Below are experts of layer 6 (counted from 0) of a mixture-of-experts language model. Rows are named router (the router's row for the expert) and show model dimensions 56-111. Each number is 128 + 32 x the weight over its row's rms, rounded and kept within 0 to 255. Numbers have three digits each.
After each expert's rows: a language model's description of what the expert responds to. This comes from a sample of Wikipedia text that the model never trained on.

# expert 61
router:093124109127110131078201084129106125105131098113139101146065153168112118126142079089136129160135060189119123089097122138077110126159158139186130119100150124099133067074
Word-final suffixes

# expert 13
router:091102082131155144125084118151132182162166154122117141188126139140112118174166172105126094122118125093119106125107145137139126161103133113133109099162123164097133177083
Dates and years

# expert 38
router:138142090136085184142124113095158063143109105154128106096128107115144144098158109168123139103066090150163098158141148060136146124129074174134134089100124079051139128141
Passive verbs and closers

# expert 29
router:130120114136168117110130118110185148184103117103141110101072130165111121129178136106100160133185108176129073132104100125118104144143097149146129143111132098186129122098
Digits in tables

# expert 50
router:084138166113125119166154102144124187172079130156180121203116104118122104139143101080133136114150061173055057130145123133174115107131108089158171094139115082102119144158
Numbers and counts

# expert 56
router:117097104116073138206167210125135141123159144114164141112181129076125132160151204130179064176138101129112135104143140136116078104118234112153158107087087164140150147190
In, months, rare pieces

# expert 46
router:140115162134122135127151111135117142149145133138114118171151143150143121167136135095120148128110107114128133148108107094135142176107071089129159148144075021131129121112
Year digit prefixes

# expert 7
router:099140178083120130120124053152137145080135115135137160093129092138135127118105149112118072186123113099097083147158125149145086176111130122084114143110151145115125119131
Mid-word pieces, table pipes

# expert 58
router:169132130148105139100118107119045192117106128068104134114101139123116093126105114151077093142127135077070144118188151084123051203092161143215059135167180194137109106128
Biographical head nouns

# expert 42
router:162125162172100138169129065119123160128162109182106104140110142091106153166097161116104119158109148068185170140086124128063129079132104131141114083175106052151144166130
Pronouns and place-name endings

# expert 48
router:151156073135140095113118202147108147126094106111124095094078116156129141102137135129122084154177064103086077142116114106104130122145111134137100116131108092129125136131
Dashes, decimals, symbols

# expert 24
router:142116122119153104106102123160154130101114149152098146020133089131129110165135142107157104107080135125158129108169075170142103161118177097115098159115101152048134107122
Copulas and articles

# expert 9
router:125080087065101153138068109065110129105114148080111143126151145170161132180099164129061092141157186150160148170124091111135105176106116089169134079160096128122104181155
Title and entity heads

# expert 6
router:116152100115134118125123103117173098100094166150145048117129154077138148158153092149175160114121144125159162150113117146128132148167161150137097128122149135143166156115
Given names

# expert 17
router:144096068136157098120140128105096154127136197151129129184107088171126146130118120136114120173148176121154113152123111176132100063138148103172101078117162106147127119168
Group nouns after and

# expert 55
router:150141140153115168056055137110047109097095101112143116156130144129102155121106157148090119142109135124168168083111132107123167143123119137150179127147180130115123120143
Initial capital letters

# expert 49
router:068091119167092107115125086154143099158139125142130159089147118151154141107201140061104152125117115135116171072095109144111138134132139186095104162093153110100116085091
Action and event nouns

# expert 19
router:158128152141091179164123123149151081172094119144191092135132114087107108133163165124134136135148061130118095136132126177088113115122137124201159127127125127157155121124
Countries and nationalities

# expert 36
router:133124138108125093150121174106149093097146141165132125103124175174130116142159141136152109108171113160150143117155123166171136123128079153122193105106126133142143092094
Surnames and name endings

# expert 44
router:112090144103135102148124050144149154150112117128123115117102169096131138123168114084103126173132145088125118142124116103157128109135118119107090079154126174126108125098
The definite article

# expert 41
router:099123144159132150090153102143099119110140091155124128095135119203079129139080123144137076090095111100190118135127109137230162073143100169129114153119173135105138069175
Name-initial fragments

# expert 15
router:138157121136137147141137109089148131137113115141125131095113145124044119082106118170188102110153103149149147155101133112115185131135117129149135089125141140140091127122
Discourse connectives

# expert 53
router:105151073134110095176119150159107150117139110089108155066090182123152150123141124157133155142110125109090118142108119140112144086150077119147146094171082130113148132125
Commas before continuations

# expert 45
router:141163120118140173151163220124128134158087155139156116095107163142118120116123133139119127130142087128136103138120144150129105131141087139112124162124131164142128100115
Score dashes and number spaces

# expert 12
router:075155107117184142100116174121132133169168163078130125188107113115167116182169170109091107127141143105112150144161102118083138154165137098180145100169141095087124131098
Common noun heads

# expert 32
router:127156124129119160160138148140116122210098137139149115098097169143105123120128125128119118131144076129136064150099139166111094140110054133112154150137096098137130092113
Articles after prepositions

# expert 10
router:155150122094138121125149129094117113073160159149098148146147139138176165142188119118143126086114128157115078157149123144077143141116183128118150206102133120076134137132
Capital abbreviation pieces

# expert 18
router:110134119112120165155149174117104088154119136164117115113119202139123128124129127106121103110142097149169127121118138179142134113152115135068120118138159150120121131103
Proper-name opening pieces

# expert 57
router:140151147136123147076162133136157132096127081119114126161120110061113132167110144133129122137134051145112152136134132110104148122121175100118116191112150110122099135120
Prepositions and linkers

# expert 30
router:102136152121117178133176088135124097103153143148109159219181144166164144107105142079095174106178142147194164117168116098110142143132093132135121170128079162181097097137
Prepositions and verbs

# expert 62
router:137144142118145119104099143117060126074105097120126173143177123114141119153129122158174143110094129190118159104129139091080139120147130079090133075164074130101139113158
Of and in phrases

# expert 54
router:099152138121177152141158140132111145182139126141163120109087108121100131118157139135086121114157128178106112123116106160138118117087079080100161075134135102124115190152
Digits

# expert 63
router:109161132119177146119083168143143146100079099140115131126129123144136126139102084102142114129141135085068129105182138098110158163125092155187115033096127138129128094088
Name endings and articles

# expert 37
router:147142081127115204190119145164120142102100135170115151134131071156146119082096096124130130133129169118014098133134113140101158120188069114178130144155111122112166120112
Colons and list punctuation

# expert 21
router:125121180116169140162144155128149131133113125104142122117143123101104160132120107132137172167138081112142021165114101167104110102102068153140190135156173125151171109090
Table cell separators

# expert 60
router:151112150122119146131140168142144150147173123132131136163177140137134084096097123176130147135118161150091191088086118166143151115110138100127123133137084148110120117095
Pipes and mid-word syllables

# expert 14
router:086200130094151130110169184151153123131132149140127084125144131134100124119181135150123108126067122156144114098115068141136144101055098177132126128135108155132160171153
Field labels and auxiliaries

# expert 39
router:171128163113130155138128186128134130185140164130145124065174115140109118195139151100169100096141159110111116105142124156135146126133100134156186144112163138169175114121
Pronouns and auxiliaries

# expert 35
router:132151158107131106139191106136147170177114096161094096145134129108144126190122128087112098133122109126116094154130174112196138114124102122077095112186111129149145144109
Headings and modifiers

# expert 34
router:179114191103153115127160117088103128169142104061092111122176133141104114094057122128125149147111086175112188103119160136158163153168137107067173136139179147120088243095
Adjectives after articles

# expert 4
router:132106158128081075093080084085142161099150169168158151109107133199119120149065148086126165174110158156121119138137134084100109133129129153151150187093135117121154122113
Unit and parenthetical openers

# expert 25
router:127143143142121082138066132168109105139106109122152203129177066096196101139154115079127219119142149140169104061148136124121139075070161198100122164047135119088137102145
Verbs and -ing endings

# expert 47
router:218115108154099174161169154139126107144129097123147111063136124121071167115128162154131097092135096071127131146109158136114130160102161168138141078112080125102161161120
Past participles, closing parentheses

# expert 11
router:144102134171125117080196130101083124088171122163130169095145172129105114111167147142121163131148120071157133144179182131119119138152137097120104180139114153174126091124
Line breaks, taxonomy boxes

# expert 2
router:145108146117091108217130098075153121154133175130136155198153124121124155119143099183146134075156157199139102142149148105155125112155162097124115107192103135162147138180
Prepositions and mid-word pieces

# expert 3
router:135120091143160124086129119123134169134144143128143111086171103070142145119129128103142098108165160142109144188096141123098142131072114133219053110145111144160142137129
Name-initial fragments

# expert 59
router:145120098143165117155115099166180083178048120164101124080090144110114148129099132161134135084136086151129124114117145112112123102122119133097186149152146112190076132143
Word and year endings

# expert 28
router:089153148149098118157155150179122101091144118112147165173118099120131137079126113158159130121117191129165143073114134134156096115100112073057201117101123114173131146170
Sports competition terms

# expert 23
router:110157140097124103088127148115180100151112111083110129149102091111131149135096169110112154101124136092110101101127069111055101056157114119132068130132078147164097101159
Prepositions and modal verbs

# expert 43
router:155097194119148163145118126155136092124144106130132099127132117114112098140128172211139134126133153121122148212129112101159159152212069125105133126156153147186107077144
Adverbs and "United"

# expert 51
router:129114090151148129112121164114121125085152137149093111067068143195095127137113110103098087116120119135142160127109107148150150169082174128100128091139042092152176135067
Common names and places

# expert 26
router:128090132111125145168125111116115099051092100128099140156154139133086113132108076083111142129119154115131208206116142152112148136110091163149164112132156180176140151126
Line and section starts

# expert 0
router:109117114130144129126137061129136099207111140120131107169155154159112111120094122118141076128124111105088158125137111160141112142135109132117133128088142184152129132086
Table column separators

# expert 22
router:087138134137165133108100059125128098152131121138104104127157142162103121144133117127118136129139090122130095135120120132091113143142120122131128126152110104141110111103
Table cell separators

# expert 27
router:147159111097151129134171255094115113124104134150142089065105150141114121129111113140141107117124088125138090137137136166138117131134120161138134145132158180135118117122
Space before numbers

# expert 31
router:116093173143102156116089107172187125158121164161113107101096110104146148145150124055091102153170104121111083175094186147147129124105131136116148038133160105064106132081
Articles and determiners

# expert 8
router:193108145136107054137153142108151123050092158112129173134062114143175145092128048136138127095140161139118174141123143123171133100153153093127080136128135134132125179177
Plural nouns and pronouns

# expert 5
router:118127119156129152113150162100153124118134130114129135186105136131118138153139125142151095143117145140199059133133111174137107097137125089210151085152142135127117108153
List and clause connectors

# expert 40
router:078072037153138110106142093114147146134158138157134105135143135095125135121120128174132149141133146081164115138110084109129120056154085171169139137132092155173081180177
Word-initial lowercase fragments

# expert 20
router:115104148125155140088103099154110090143116124123174144126113190099157087122148123116105169130190113088146090059123127122105158098117139116133152107135159116112118117092
Reporting verbs and periods

# expert 33
router:132156127129121160157140147140111122206101137138147118100100170145106124118129123127121119130144074130136063148101138167110094141108056137111155150139092097139128094115
Mid-word and sentence breaks